From a checkpoint of a small mixture-of-experts model trained on Wikipedia.
Size: 8 layers, width 256, vocabulary 16384, 39.1M parameters.
Below are experts of layer 2 (counted from 0) of a mixture-of-experts language model. Rows are named router (the router's row for the expert), gate (a neuron's input weights, with its number), up (a neuron's input weights, with its number), down (a neuron's output weights, with its number) and show model dimensions 0-255. Each number is 50 + 12 x the weight over its row's rms, rounded and kept within 0 to 99.
After each expert's rows: a language model's description of what the expert responds to. This comes from a sample of Wikipedia text that the model never trained on.

# expert 61
router:49 41 61 46 47 26 52 43 38 31 59 28 46 36 57 39 43 56 49 51 49 59 46 45 65 48 51 53 67 60 44 42 76 59 24 70 43 52 62 29 31 40 48 50 51 52 30 55 46 67 54 40 46 56 36 44 47 43 46 41 57 46 44 57 38 41 55 60 41 46 34 43 68 65 49 32 52 35 54 45 70 60 82 32 44 30 50 53 60 72 54 19 64 45 55 19 57 49 57 47 43 58 47 55 56 49 50 43 40 54 52 35 44 75 42 50 31 62 54 39 69 54 54 54 55 57 58 45 58 61 41 23 75 14 40 35 50 64 39 39 53 51 38 44 42 37 50 34 39 33 53 53 38 56 95 41 70 63 46 62 75 65 46 46 52 44 47 49 45 46 47 36 59 58 40 38 69 66 56 49 55 64 25 69 49 42 54 47 59 32 52 53 53 49 63 45 44 61 39 46 56 45 65 29 44 45 53 65 44 44 40 59 36 62 62 74 63 79 63 57 43 46 49 42 54 48 46 49 47 45 58 51 46 50 57 20 64 31 47 32 51 37 36 46 80 55 63 45 54 51 56 45 46 38 50 58
gate0:48 55 63 59 52 44 59 42 72 39 47 65 32 69 36 41 54 56 70 30 69 48 44 48 56 69 65 48 47 53 55 52 76 32 61 83 40 40 42 77 61 46 64 77 55 57 55 47 56 30 55 60 41 58 44 25 54 56 64 40 44 50 52 62 51 50 66 44 64 61 47 43 49 42 38 34 65 64 45 47 42 55 46 47 58 44 38 39 62 46 52 60 37 47 37 59 83 54 56 49 45 49 32 44 32 40 58 44 50 55 59 52 56 80 58 50 51 41 29 50 80 45 72 66 55 69 50 70 55 74 48 58 37 48 49 31 33 45 60 60 70 36 61 45 68 37 51 55 59 45 59 61 58 45 54 32 38 54 55 45 38 57 50 64 59 48 61 41 51 37 44 31 31 53 51 67 66 49 44 37 49 60 43 36 40 55 60 50 63 43 43 50 46 59 87 39 68 41 51 38 44 22 51 59 62 32 40 91 42 58 33 38 57 43 62 59 49 40 38 64 46 40 62 40 39 53 66 65 50 31 52 55 34 50 37 62 29 63 51 67 63 55 47 52 64 50 49 42 52 56 44 47 46 58 36 59
up0:53 56 25 62 38 52 32 76 34 82 56 47 61 56 55 45 42 52 50 51 34 39 39 38 56 50 51 55 54 53 51 47 66 45 36 43 54 50 56 47 33 51 33 54 50 45 47 50 46 68 34 30 31 65 50 48 50 61 51 39 50 55 60 54 47 62 50 21 71 55 33 57 26 54 61 33 38 50 49 58 50 42 58 48 39 34 64 40 63 54 38 31 41 57 51 30 43 42 46 68 46 49 68 78 60 38 70 73 54 34 41 42 46 23 49 30 47 45 76 37 70 40 58 60 47 37 52 63 60 63 44 47 66 49 67 51 70 71 53 62 57 44 44 30 43 67 60 57 48 65 50 49 44 38 55 59 63 54 58 47 64 38 46 37 57 58 39 65 47 53 43 27 60 36 42 44 45 62 70 43 48 39 62 61 58 67 45 56 59 29 60 40 49 26 42 59 50 65 42 37 24 68 51 50 59 62 46 44 42 56 35 47 45 73 40 39 36 49 47 52 66 42 35 54 31 47 58 47 49 79 43 41 37 32 35 59 58 66 64 62 49 36 51 76 39 46 31 34 64 53 65 48 74 45 68 37
down0:52 49 48 68 46 27 63 61 45 53 56 30 38 54 61 55 52 44 49 45 77 55 48 63 40 33 76 40 34 41 50 40 40 42 37 47 67 40 26 46 57 45 42 41 48 40 56 54 52 66 43 59 42 35 37 51 45 52 44 41 62 46 30 42 55 45 38 39 64 30 56 49 43 62 74 74 39 35 52 48 58 39 56 53 38 64 50 40 26 50 67 27 40 22 60 42 32 52 55 44 62 53 39 73 47 43 56 60 26 45 55 53 45 31 41 60 82 31 32 52 51 56 47 70 55 35 32 48 54 53 36 43 35 47 72 26 53 59 44 65 45 56 64 49 49 48 54 52 55 76 24 58 58 70 34 38 52 46 65 70 52 40 55 48 32 68 32 60 42 43 48 47 48 69 30 37 44 70 46 71 36 47 35 35 58 66 32 39 72 30 46 39 41 64 49 30 48 25 58 53 36 56 66 56 59 51 51 58 33 41 64 29 37 53 40 61 40 67 52 44 59 48 40 36 53 31 57 43 38 51 50 51 45 47 60 50 40 50 39 35 39 40 56 39 58 48 56 44 37 53 45 42 44 48 25 38
What it handles: Sentence openers, row starts. Tokens starting sentences or table rows, such as On, In, Upon, St., list numbers and line breaks, and the ew in Stewart.

# expert 53
router:49 50 42 53 61 57 49 45 58 24 45 44 31 62 79 58 37 60 37 38 51 68 57 46 67 79 31 50 64 49 70 32 55 49 49 54 56 43 54 44 41 53 22 64 28 68 34 46 55 72 44 40 69 61 42 42 65 42 37 57 49 50 44 35 48 39 47 59 55 34 44 57 38 32 42 49 45 55 39 20 52 71 58 29 26 69 34 65 53 51 51 45 58 45 54 45 59 45 58 58 61 16 50 48 75 51 53 46 41 69 48 46 65 47 38 38 53 53 40 71 65 46 62 25 46 56 44 64 54 43 55 40 62 36 43 23 49 40 45 51 28 52 36 62 57 38 61 50 60 38 56 45 38 52 39 48 53 53 58 40 62 54 75 57 44 30 68 74 51 25 38 36 46 60 54 43 54 67 61 38 66 48 27 57 29 42 46 52 41 45 53 49 74 60 41 54 47 36 48 45 39 36 50 44 51 44 38 42 68 48 55 44 32 49 77 26 56 48 57 50 46 50 47 59 78 58 50 46 49 44 52 79 20 67 57 55 51 54 44 52 51 53 56 43 74 50 58 53 46 61 47 66 61 51 55 38
gate0:44 45 52 50 55 42 45 42 42 50 50 28 52 29 63 42 44 59 54 60 25 46 48 34 46 50 62 44 65 52 41 53 56 47 56 59 45 44 55 50 45 34 59 60 50 42 28 57 42 29 64 29 42 54 66 47 40 78 42 78 71 49 66 08 25 42 61 50 62 66 54 71 52 65 34 54 76 54 28 42 67 76 57 30 39 43 39 44 42 48 37 49 56 52 41 50 33 41 50 49 34 56 53 55 75 29 40 49 42 63 36 55 57 27 69 62 57 61 49 43 29 48 51 56 40 39 57 46 34 50 48 58 57 44 49 47 51 66 63 51 48 29 36 61 33 42 38 59 43 47 46 58 40 53 64 39 53 25 27 49 47 37 60 31 25 56 41 40 55 48 64 58 26 51 50 59 55 50 41 44 55 35 53 53 41 32 30 35 68 43 33 51 45 57 47 55 33 65 60 54 57 55 51 41 55 41 57 53 54 42 57 68 60 57 52 48 22 62 27 51 55 41 31 42 71 41 67 65 47 37 48 47 54 56 29 68 57 40 46 70 30 49 43 57 55 47 63 68 53 36 56 66 39 29 56 45
up0:69 36 57 54 78 55 60 53 58 55 67 46 68 52 40 65 54 21 68 53 10 40 49 36 62 62 66 37 32 27 59 47 55 55 59 45 62 35 55 35 31 57 57 60 52 39 33 36 44 35 58 26 39 43 42 54 29 64 46 63 75 57 66 22 64 77 58 30 54 57 80 51 52 53 62 48 55 56 44 52 68 39 39 60 53 38 45 23 54 54 38 50 38 48 37 49 31 65 56 55 68 41 53 59 65 60 54 62 57 56 46 72 39 46 77 50 47 50 53 27 49 55 43 54 36 36 58 61 52 70 47 42 52 60 69 61 49 48 44 48 52 29 48 44 53 45 29 58 53 53 50 62 43 76 37 51 50 46 46 47 39 46 55 34 38 73 40 44 36 30 35 62 43 54 54 51 54 44 46 66 49 36 52 43 55 22 54 59 39 59 45 40 58 70 47 41 52 35 48 64 72 52 58 61 53 41 73 32 50 44 48 61 47 36 27 62 31 34 48 47 42 69 42 48 45 51 64 58 55 52 37 41 54 66 41 44 40 63 64 41 57 47 44 56 69 68 46 55 38 57 55 55 49 58 59 58
down0:43 39 25 29 44 56 45 44 63 33 47 54 31 41 42 64 47 47 40 46 60 36 45 52 50 33 47 47 62 41 32 38 59 66 12 37 36 50 49 49 43 45 54 49 62 56 46 54 61 42 48 40 70 42 45 66 42 50 49 65 65 30 28 32 60 56 30 56 56 32 43 52 43 62 40 61 38 31 68 68 45 50 65 71 77 59 70 52 55 47 51 36 56 63 60 39 57 32 49 20 56 39 62 65 61 50 40 63 49 61 54 47 47 38 61 64 51 37 51 59 53 41 51 35 41 42 41 47 40 47 36 56 64 57 68 70 63 71 49 51 47 34 58 27 53 55 66 41 77 50 30 68 31 64 42 67 45 56 42 50 54 48 51 48 60 47 64 42 77 46 60 67 34 44 39 55 42 56 62 66 44 46 16 41 63 71 62 63 74 46 67 46 42 68 74 55 42 50 74 48 55 55 71 62 50 53 50 31 46 52 45 45 30 30 45 29 45 36 41 47 62 52 48 55 47 41 65 41 35 53 53 45 55 59 64 56 50 61 59 70 66 58 49 57 46 46 50 44 64 76 52 35 47 65 52 44
What it handles: Election table pipes. Pipe separators in election result tables, plus of after a title and -al in intergovernmental, nongovernmental, and Coordinates: fields.

# expert 59
router:24 43 64 62 54 54 74 75 33 25 57 62 55 47 59 55 43 37 38 21 37 58 62 39 68 49 63 58 54 58 50 38 96 64 45 46 36 69 63 46 42 39 45 67 45 62 39 33 62 53 25 39 48 63 38 53 50 53 55 66 74 56 69 65 51 49 79 57 48 54 57 57 43 48 40 41 50 42 52 52 47 51 79 33 65 52 69 29 46 69 55 60 55 41 47 23 55 48 52 28 46 33 45 61 49 27 50 42 52 54 54 45 53 61 40 55 43 28 43 58 42 41 63 46 57 55 56 40 62 46 78 42 38 34 38 28 34 57 44 53 42 58 31 60 49 53 46 54 52 41 66 51 51 33 47 32 42 38 37 58 60 37 54 57 70 38 43 38 33 41 48 47 61 67 49 44 53 53 27 42 33 59 51 56 63 49 59 63 51 44 50 56 37 44 68 57 59 57 46 60 84 62 46 38 54 36 33 56 55 46 55 51 36 61 57 42 30 50 53 38 53 46 47 40 57 45 51 48 53 64 68 43 63 40 43 63 63 55 48 67 50 35 34 43 66 36 68 46 52 59 47 70 45 63 72 55
gate3:46 67 87 60 45 37 52 67 51 33 42 49 36 62 70 63 44 57 42 42 43 48 73 65 43 63 52 30 73 56 48 64 55 64 34 71 57 50 59 68 47 61 24 41 28 49 37 32 44 51 47 50 38 51 62 30 70 37 59 65 53 53 69 26 51 48 52 55 52 50 37 60 49 53 52 58 43 41 53 40 47 50 66 54 45 34 58 55 56 47 54 31 39 62 69 43 44 33 63 73 46 51 48 36 52 45 68 61 35 53 55 30 40 37 51 33 67 64 55 60 55 43 53 19 78 54 61 30 60 46 53 38 63 53 52 43 51 43 38 45 60 48 43 47 64 34 41 47 40 32 55 51 53 31 40 45 58 50 55 35 23 82 60 57 54 69 38 36 41 41 51 25 66 55 54 41 64 51 68 40 46 66 59 63 45 43 15 60 47 52 51 65 44 53 51 36 55 63 46 48 56 39 45 57 49 52 52 68 45 57 46 48 43 55 53 37 54 34 65 71 58 34 50 47 55 40 44 75 60 59 72 50 39 45 70 43 47 46 56 49 61 30 48 73 51 46 48 47 70 44 30 49 50 66 40 77
up3:57 27 20 29 50 63 53 49 52 45 45 45 53 34 53 55 44 51 28 65 56 70 24 59 42 55 32 79 34 30 42 38 26 48 68 51 61 47 65 42 48 27 49 65 50 62 71 66 28 49 45 62 48 50 22 57 46 74 28 38 49 48 56 67 53 47 42 50 58 46 43 59 61 54 36 52 37 73 49 53 46 48 45 41 41 46 30 44 58 61 48 53 69 28 44 75 43 43 49 48 41 49 40 56 74 46 64 48 45 76 49 45 51 51 37 50 33 41 58 35 48 61 54 52 49 25 36 59 43 46 56 46 49 49 53 63 52 70 48 60 52 50 61 33 60 47 49 50 47 44 52 48 62 45 41 37 49 61 47 47 72 54 49 45 54 42 61 47 52 70 36 46 37 37 55 46 30 65 39 28 56 44 52 54 45 57 73 49 49 47 44 61 67 56 59 72 54 26 51 74 32 44 59 39 50 43 52 43 52 33 51 71 57 75 50 62 50 55 61 37 34 76 63 56 64 35 57 29 30 61 33 59 46 43 45 41 43 40 22 55 48 59 59 41 60 54 61 46 20 56 62 34 52 25 54 36
down3:47 35 51 34 55 48 56 44 51 70 40 49 38 53 30 80 55 43 68 47 26 55 45 51 45 65 56 61 41 24 49 44 49 59 40 57 68 41 56 47 51 42 41 61 37 41 57 48 61 45 45 60 63 53 52 39 41 51 46 30 78 47 45 38 38 50 45 48 53 43 34 40 60 52 55 43 64 56 14 43 37 68 44 39 45 43 68 66 63 51 51 38 62 47 49 80 41 45 62 44 29 64 54 23 69 38 41 42 17 56 51 48 30 59 61 48 50 63 72 42 74 29 45 50 68 45 49 52 47 55 52 54 76 43 34 55 32 66 56 55 63 53 28 56 49 45 36 43 37 42 47 56 55 32 48 53 59 54 51 26 45 49 42 47 62 30 26 44 50 62 54 42 40 49 68 67 49 38 50 52 58 64 56 43 33 54 48 49 49 49 68 33 38 61 57 64 61 52 30 59 52 57 56 24 45 33 41 42 64 45 35 51 40 64 48 41 45 54 35 27 33 52 57 31 58 40 66 47 37 51 20 58 61 59 51 51 52 35 33 52 67 50 58 46 44 41 45 35 47 26 32 68 45 29 33 33
What it handles: Line breaks in infoboxes. Line breaks ending infobox lists and sections before headings, e.g. after Producer: or Position: lines; also field labels such as Binomial name:.

# expert 48
router:42 46 51 50 54 31 56 60 47 33 50 45 62 37 42 39 43 40 36 74 68 42 72 63 76 53 53 44 65 21 53 63 55 66 33 59 44 60 59 36 66 55 51 31 39 36 65 40 20 57 58 59 48 61 44 47 64 37 44 44 53 68 75 46 43 50 66 62 76 53 46 56 49 50 27 32 42 55 43 31 56 68 52 22 47 43 55 43 35 39 50 47 45 55 69 44 61 56 76 45 44 44 45 40 55 52 57 54 45 48 59 40 43 44 61 58 42 42 58 39 46 38 56 61 52 61 49 29 64 48 60 50 45 56 47 28 50 63 40 38 60 50 37 54 18 50 39 42 75 43 60 53 42 23 54 52 52 30 55 33 50 58 46 63 70 41 29 61 59 49 55 53 70 40 48 39 51 18 28 45 43 45 35 44 45 59 39 40 55 55 54 68 42 33 44 53 48 52 54 37 44 27 60 36 40 61 31 71 54 63 54 67 40 54 60 53 70 50 41 49 39 61 40 38 65 59 29 58 45 28 49 54 48 70 65 53 37 23 53 57 40 33 34 49 33 56 55 39 74 50 54 72 42 49 51 43
gate0:31 47 62 43 24 47 39 57 44 48 39 48 70 47 50 41 69 52 58 26 36 46 35 74 64 32 45 29 61 41 42 55 69 62 55 63 27 63 68 48 50 41 54 68 43 52 49 37 50 39 60 34 53 44 43 37 55 48 54 63 51 71 46 32 71 38 35 40 41 45 51 45 47 51 35 65 51 59 54 50 55 59 55 13 65 74 40 52 48 54 51 42 46 70 45 48 44 63 42 49 52 49 49 60 50 39 66 61 41 60 39 52 43 40 51 42 62 55 42 45 36 50 38 49 49 66 54 49 61 39 41 27 54 56 62 37 48 85 77 60 60 54 27 59 45 38 48 45 47 45 54 29 11 38 43 39 49 54 41 45 37 56 51 40 51 24 24 68 61 52 40 56 72 57 32 78 50 58 36 46 53 55 41 46 52 54 47 33 79 52 47 53 60 53 31 62 36 55 64 50 42 55 81 36 48 59 41 47 60 45 46 38 51 22 62 65 53 34 46 52 50 48 52 38 53 39 66 49 42 59 57 56 59 40 64 62 43 56 43 43 62 53 46 55 55 59 78 49 53 32 52 40 55 13 61 49
up0:46 31 51 55 40 51 45 45 32 51 30 60 52 44 43 45 57 43 55 41 58 72 51 43 58 52 75 61 43 59 69 55 59 50 44 63 55 69 41 54 49 27 52 62 53 50 28 60 42 40 43 37 61 47 45 44 57 35 64 37 26 47 50 23 54 50 35 58 44 49 50 45 30 60 38 59 25 56 63 45 48 65 44 48 53 69 85 56 48 54 51 56 60 37 37 57 42 46 46 36 48 61 52 35 20 48 71 65 44 71 47 68 46 49 50 67 64 36 51 54 41 38 13 45 68 64 60 38 54 37 47 49 52 64 49 53 53 50 45 50 35 48 43 44 53 44 40 70 59 69 71 32 42 54 47 51 57 52 28 42 40 77 67 43 46 56 47 44 62 40 34 47 74 51 63 61 50 46 42 34 76 46 66 33 44 61 50 41 48 51 37 54 67 45 33 42 37 48 53 52 55 47 40 26 39 32 34 76 57 45 59 46 49 19 52 56 49 41 29 12 46 66 47 36 58 46 56 60 45 61 63 38 36 57 32 58 55 48 44 44 35 34 58 46 44 49 70 33 42 33 66 52 52 29 59 48
down0:59 49 57 50 49 77 43 46 58 42 67 48 44 56 43 54 50 32 35 51 61 52 37 54 32 34 56 24 48 49 39 51 53 30 24 43 64 39 40 31 65 43 57 50 35 65 18 39 24 48 53 45 53 53 56 57 33 59 53 64 52 57 46 72 60 47 46 38 49 68 38 41 67 44 62 50 54 72 64 40 50 41 42 54 55 48 58 27 30 51 49 55 43 48 50 29 39 57 48 74 64 44 86 40 47 53 40 57 48 48 34 68 65 19 42 36 64 48 43 57 75 40 61 50 49 62 61 51 56 44 54 54 48 56 52 57 52 42 34 71 40 61 68 50 48 42 41 60 35 37 50 49 44 44 56 48 45 73 35 46 48 48 65 48 59 46 28 49 48 41 54 44 49 46 59 44 62 61 53 42 69 53 45 43 58 40 33 53 39 27 53 49 44 42 65 47 64 58 39 61 39 29 69 49 56 45 57 50 43 63 64 50 61 51 73 39 48 64 29 59 41 26 68 43 42 28 51 48 41 51 71 44 42 37 48 16 62 31 28 78 60 40 57 22 68 52 72 61 51 41 63 61 47 61 43 52
What it handles: Table pipes, location verbs. Table cell separators and line breaks in number tables, plus location verbs like sits, located, built, consists.

# expert 46
router:61 48 60 61 53 42 59 85 52 51 78 33 46 48 36 50 54 48 45 38 42 52 45 42 63 38 57 36 47 47 46 36 59 54 44 66 72 51 75 56 42 38 50 62 49 34 46 51 48 73 49 63 32 61 45 55 76 50 39 64 55 52 48 39 44 47 54 43 41 41 34 67 60 54 51 34 30 52 42 42 60 48 70 45 59 49 38 52 61 37 46 45 70 37 48 48 40 28 66 44 79 57 47 32 58 43 29 54 30 53 61 30 42 58 25 40 61 58 62 54 61 47 54 60 49 34 36 37 48 44 63 49 46 57 25 31 56 63 50 42 51 66 38 50 72 63 57 45 34 40 54 44 23 46 40 51 57 57 50 46 56 51 43 55 56 32 55 62 38 35 25 30 45 51 65 52 75 72 47 52 35 51 62 61 76 43 54 52 40 24 40 39 46 33 65 41 65 54 42 54 45 65 63 32 61 52 61 60 65 57 43 64 61 55 61 41 52 60 44 51 56 82 53 36 58 70 51 43 58 28 71 36 64 60 34 40 61 42 39 47 45 47 55 56 64 56 81 54 33 45 45 58 29 54 35 61
gate3:51 53 47 57 54 69 57 66 68 45 52 38 55 52 54 42 48 18 35 52 60 48 49 49 56 49 67 54 36 65 50 30 70 49 36 50 64 71 42 50 67 36 44 25 43 32 56 46 54 74 64 47 50 33 50 56 40 58 51 38 46 49 68 47 27 35 73 23 51 54 57 56 54 48 30 49 56 55 52 42 52 59 54 49 37 43 39 50 43 51 62 29 41 43 62 46 54 57 48 53 59 52 56 49 35 60 33 45 52 41 50 54 41 74 41 46 48 56 42 33 35 52 50 37 48 26 44 46 45 41 81 25 77 69 39 44 54 58 50 57 34 60 46 42 65 49 76 41 45 46 54 46 45 45 49 61 59 25 48 33 63 49 60 49 29 47 31 27 27 61 50 21 28 52 62 50 54 62 48 52 64 62 60 47 45 41 42 50 61 61 68 70 40 44 66 48 77 56 57 44 53 55 50 65 32 51 21 58 64 38 26 49 72 59 42 40 62 33 53 38 32 50 31 70 61 41 56 49 48 66 62 46 33 46 54 54 59 48 30 59 50 52 53 39 37 39 55 52 40 45 45 51 24 34 77 59
up3:59 44 46 37 59 35 56 46 39 57 55 66 68 60 34 36 67 66 52 36 92 53 36 37 55 65 50 68 55 31 41 55 51 52 63 61 32 37 53 66 48 46 47 35 40 51 51 62 17 71 43 68 46 53 47 52 49 50 51 41 48 44 28 43 43 48 39 62 48 47 45 49 44 58 47 43 65 69 43 45 56 58 48 50 55 60 44 44 68 18 42 64 61 60 49 56 69 47 54 47 43 62 43 58 58 23 70 56 61 44 54 44 55 60 41 51 49 57 56 60 71 52 35 46 40 59 47 43 42 44 63 50 29 28 44 51 53 63 50 36 62 54 60 62 31 38 43 48 60 30 60 64 41 44 49 57 73 67 56 44 48 55 35 29 60 58 37 53 59 69 60 49 24 71 65 67 37 58 40 57 43 68 43 68 56 58 78 58 51 32 55 41 66 35 47 28 41 56 55 34 25 66 48 44 45 40 57 41 43 49 45 43 42 49 51 60 26 31 46 76 60 39 56 58 60 40 46 45 29 56 59 42 53 67 60 56 50 52 50 48 29 66 77 62 49 68 42 50 30 49 45 43 67 78 36 57
down3:65 35 33 33 27 40 57 36 54 50 07 69 51 55 58 54 52 63 55 47 43 47 66 41 34 45 50 39 25 56 31 44 51 36 47 61 49 56 49 43 51 43 52 50 45 56 73 58 55 53 39 50 12 54 61 33 51 44 46 38 44 59 71 24 65 42 57 47 61 61 45 76 60 43 65 50 61 54 42 54 40 30 56 66 55 48 41 71 58 67 37 45 46 44 35 55 44 52 53 65 33 71 43 48 40 52 43 62 40 41 55 54 41 45 38 70 41 60 51 35 35 44 55 51 66 64 73 59 39 66 42 70 36 52 58 56 59 33 41 59 74 37 60 58 47 23 49 53 50 27 52 58 58 76 60 35 61 60 41 74 49 56 57 43 58 44 49 52 43 50 62 69 53 39 62 46 46 53 44 44 44 44 48 51 62 47 67 56 46 33 52 35 43 32 41 53 34 29 45 24 63 39 42 40 63 38 50 35 51 49 40 53 44 56 53 44 50 44 58 64 51 50 44 39 62 26 44 61 53 54 39 49 45 57 52 39 53 72 46 32 58 62 65 67 10 72 56 36 58 66 39 46 62 32 58 43
What it handles: Blank lines, table rows. Line breaks after table rows or paragraphs before new section headings, plus table pipes and opening parentheses.

# expert 50
router:47 64 59 64 48 61 32 60 25 48 67 55 40 44 47 54 39 60 33 52 68 52 57 57 61 58 60 56 45 48 62 50 64 40 59 52 55 64 55 36 56 57 32 65 44 38 47 66 52 60 53 55 58 67 47 58 54 52 50 35 52 57 53 37 38 62 72 53 50 43 54 46 58 44 57 53 47 61 54 23 68 57 68 45 59 44 62 22 48 42 61 62 46 37 44 56 65 47 59 28 65 48 48 47 46 47 60 41 31 76 70 37 32 45 52 46 64 81 62 54 40 28 44 33 52 47 46 42 54 50 71 39 48 50 52 19 65 47 57 56 46 55 46 53 51 38 29 71 34 46 66 46 29 35 46 36 68 47 67 41 35 67 46 50 73 45 46 52 54 48 16 53 53 39 37 55 68 50 12 46 48 44 24 50 61 53 30 35 58 28 46 37 42 44 44 47 49 35 71 77 46 24 45 23 56 53 39 57 34 58 65 61 51 51 51 56 66 59 45 43 43 46 48 42 62 37 41 44 57 35 59 32 24 52 58 40 51 37 51 53 41 28 46 63 45 49 57 62 43 63 62 59 58 38 58 74
gate2:41 35 60 43 26 44 65 60 56 43 57 32 57 34 37 31 43 39 24 47 49 51 54 63 62 71 64 63 55 41 45 52 51 58 52 48 49 42 53 32 54 48 48 60 37 30 46 52 56 46 61 53 36 67 48 75 57 35 48 74 38 67 65 60 44 66 62 54 45 38 54 63 47 44 45 37 32 62 37 74 67 43 54 39 56 42 23 49 58 44 47 59 56 36 58 45 30 52 68 43 52 42 47 44 45 45 29 75 48 64 49 34 52 20 47 51 40 40 57 15 49 52 64 73 41 30 67 40 58 42 71 34 33 45 44 48 50 40 47 57 43 37 46 65 52 52 65 63 58 40 44 53 41 55 46 47 44 47 48 40 34 51 43 67 60 60 28 53 44 54 53 53 27 35 63 60 58 49 51 53 38 44 59 53 75 35 61 54 60 33 44 27 46 68 44 51 55 54 48 41 46 49 39 42 75 68 69 36 62 52 56 41 62 57 53 50 51 83 41 54 56 76 55 55 71 49 60 49 64 57 48 34 53 49 24 47 87 67 46 38 32 59 41 50 51 45 62 45 56 57 45 60 32 65 47 72
up2:39 33 45 37 23 48 66 78 69 61 39 38 41 40 42 28 59 39 39 52 57 49 61 38 69 66 67 65 44 37 27 51 49 59 62 46 48 42 47 53 43 44 37 49 45 29 40 49 68 71 57 52 46 67 64 80 56 45 46 58 45 77 44 58 44 68 39 48 25 55 67 52 43 52 55 22 41 71 47 68 62 41 61 58 48 42 35 46 66 48 47 51 59 48 49 52 22 43 55 38 62 47 51 47 60 61 43 68 53 57 58 35 42 25 62 40 47 39 72 38 47 58 64 69 42 43 42 62 50 57 71 41 32 48 51 55 47 35 56 58 45 32 48 51 58 70 67 55 59 49 36 65 36 57 51 45 54 57 55 40 33 58 50 75 46 65 32 57 55 62 49 45 40 31 60 57 43 40 41 49 37 45 51 51 72 45 59 52 50 27 46 31 62 47 34 27 55 45 48 35 27 50 33 44 62 65 60 36 60 63 47 29 58 43 43 57 69 61 27 62 55 64 57 52 75 37 44 50 66 57 52 28 68 49 29 50 64 46 38 48 39 60 60 39 32 41 53 59 60 53 45 62 45 58 39 69
down2:53 60 51 54 58 52 48 55 52 70 57 45 41 49 38 55 40 44 55 50 53 27 57 53 43 41 59 26 59 60 31 54 67 41 53 69 25 31 56 59 58 65 79 49 60 57 53 42 44 54 62 60 38 40 49 47 31 53 65 51 56 48 70 40 71 66 45 41 54 43 58 36 67 59 71 34 66 38 54 73 54 65 62 53 50 42 35 62 49 66 54 34 45 69 62 57 52 54 52 60 59 56 80 08 45 55 24 70 46 55 56 58 57 55 50 61 37 56 57 50 50 56 62 43 51 38 36 54 33 53 35 55 53 61 62 43 52 19 76 47 66 52 66 59 51 69 44 46 57 44 50 50 54 33 79 69 45 60 50 49 58 45 40 45 60 44 53 49 28 59 56 63 54 71 57 39 50 37 36 53 40 36 51 54 33 52 55 41 43 61 49 47 53 46 58 63 66 58 46 60 45 22 60 63 66 52 33 43 16 51 47 27 47 46 32 34 36 90 53 31 42 64 47 33 41 44 52 45 40 52 36 53 42 37 57 42 47 67 46 46 53 57 41 54 63 57 69 46 48 65 35 45 55 40 43 74
What it handles: Table cell separators. Pipe separators and line breaks in wiki tables such as climate data, election results and curling scores, plus infobox field labels like Venue, Total.

# expert 40
router:44 40 41 45 51 36 51 40 45 28 74 21 68 69 56 58 39 83 58 33 58 61 47 52 63 31 61 47 65 56 46 63 69 57 49 67 58 46 59 61 61 40 43 52 46 45 74 35 34 54 68 65 50 42 45 52 54 50 50 22 52 57 52 51 45 50 66 34 52 46 49 51 43 53 79 40 60 44 26 54 45 68 49 57 56 21 45 60 52 55 41 54 66 43 50 42 61 41 59 42 64 39 35 48 53 51 70 35 48 60 51 33 61 47 58 58 51 69 53 41 58 42 53 40 43 56 54 34 63 35 53 43 56 41 44 24 33 34 61 56 58 52 62 30 61 23 31 59 57 28 52 52 52 33 44 52 34 51 51 29 40 76 61 70 41 38 40 45 41 49 43 59 51 47 64 50 63 34 34 46 41 71 33 64 65 26 53 55 66 36 57 45 48 23 49 59 50 46 33 34 72 40 59 36 57 38 36 44 41 50 31 35 57 55 49 44 46 28 36 39 56 47 44 47 73 63 62 72 59 40 57 60 75 79 57 41 53 40 59 43 48 41 44 50 65 53 45 46 40 47 59 51 41 63 63 49
gate4:72 47 58 63 25 47 59 73 51 50 40 70 49 46 26 71 47 51 43 49 58 47 36 77 53 31 46 33 26 58 32 58 73 46 50 47 54 61 58 40 33 65 42 48 56 38 38 51 37 59 39 53 56 57 57 37 51 48 48 66 44 38 41 63 47 54 65 62 46 56 59 64 47 50 63 54 59 59 54 56 60 71 53 58 44 38 42 49 70 83 49 63 47 44 34 63 34 38 43 51 48 24 51 70 49 47 52 72 36 61 46 44 52 41 43 51 64 37 54 48 58 49 61 56 43 65 51 06 62 42 48 52 32 63 29 29 46 47 55 54 63 54 44 35 56 50 44 56 57 67 52 52 52 27 44 44 22 36 48 38 65 64 63 42 59 42 33 70 62 63 63 52 44 47 51 56 42 56 21 37 63 31 52 39 57 60 45 60 37 57 83 52 52 52 72 42 63 51 35 66 55 53 63 45 36 48 53 71 43 47 57 57 39 51 64 67 52 31 50 51 55 56 65 68 76 28 33 57 52 33 50 51 40 51 54 67 48 59 48 64 40 43 43 52 36 63 65 55 45 78 58 44 47 55 53 58
up4:52 36 55 73 36 45 68 48 37 39 52 59 52 59 41 65 40 70 46 39 55 62 69 64 61 37 67 46 48 68 45 47 44 55 59 50 44 33 70 39 27 76 67 47 37 45 38 38 38 47 36 44 59 45 37 55 46 60 32 40 50 35 50 44 44 45 47 59 65 50 63 62 52 44 53 65 47 52 38 59 64 63 47 61 36 37 60 44 49 67 49 26 53 71 33 77 42 50 53 58 57 41 32 57 37 36 53 66 63 65 64 42 40 47 40 41 43 53 32 39 63 44 67 70 54 59 55 45 63 66 65 45 28 74 43 60 22 51 38 56 33 46 25 34 50 53 57 37 70 63 29 61 47 36 61 65 48 59 59 35 44 49 45 55 61 54 40 29 60 50 52 49 37 62 43 56 32 46 24 54 47 38 45 48 59 56 35 62 30 37 59 45 46 45 60 49 70 55 45 62 34 31 40 39 38 54 58 55 49 46 50 42 47 47 65 25 49 55 32 18 49 56 62 24 69 37 41 46 43 50 39 48 49 43 65 37 50 69 37 44 38 24 68 23 45 62 46 43 36 66 40 40 42 60 45 53
down4:34 63 57 59 42 38 54 74 78 55 51 37 28 59 53 46 53 44 55 36 50 45 56 60 42 52 30 63 54 48 42 45 41 38 22 53 39 68 79 39 62 58 57 68 61 46 30 47 30 51 62 23 59 42 42 50 43 62 51 41 48 40 59 46 44 62 41 50 44 54 46 37 52 61 41 67 72 47 46 65 21 37 65 51 63 40 60 38 61 42 22 44 39 44 34 39 56 60 53 45 37 35 30 45 38 46 43 43 57 61 45 51 41 50 38 57 45 37 20 52 20 68 58 41 62 57 32 47 24 44 68 35 37 57 55 55 44 43 44 67 49 30 48 65 43 21 43 39 42 45 37 33 39 56 39 66 44 65 53 63 15 31 54 48 63 61 46 46 49 46 45 43 45 61 46 47 47 66 39 31 53 42 49 48 30 49 38 72 65 44 38 61 52 47 42 50 44 44 35 20 57 37 52 53 55 37 43 61 48 32 46 49 70 44 64 40 52 50 64 40 44 51 69 45 51 44 38 42 53 63 45 59 41 42 60 28 29 55 59 65 56 48 53 56 21 41 66 45 69 57 58 46 46 37 62 56
What it handles: Name endings, nouns. Final pieces of names and nouns closing a phrase, such as Leh-igh, Om-ah-a, school, Airport, plus %, 000 and closing brackets.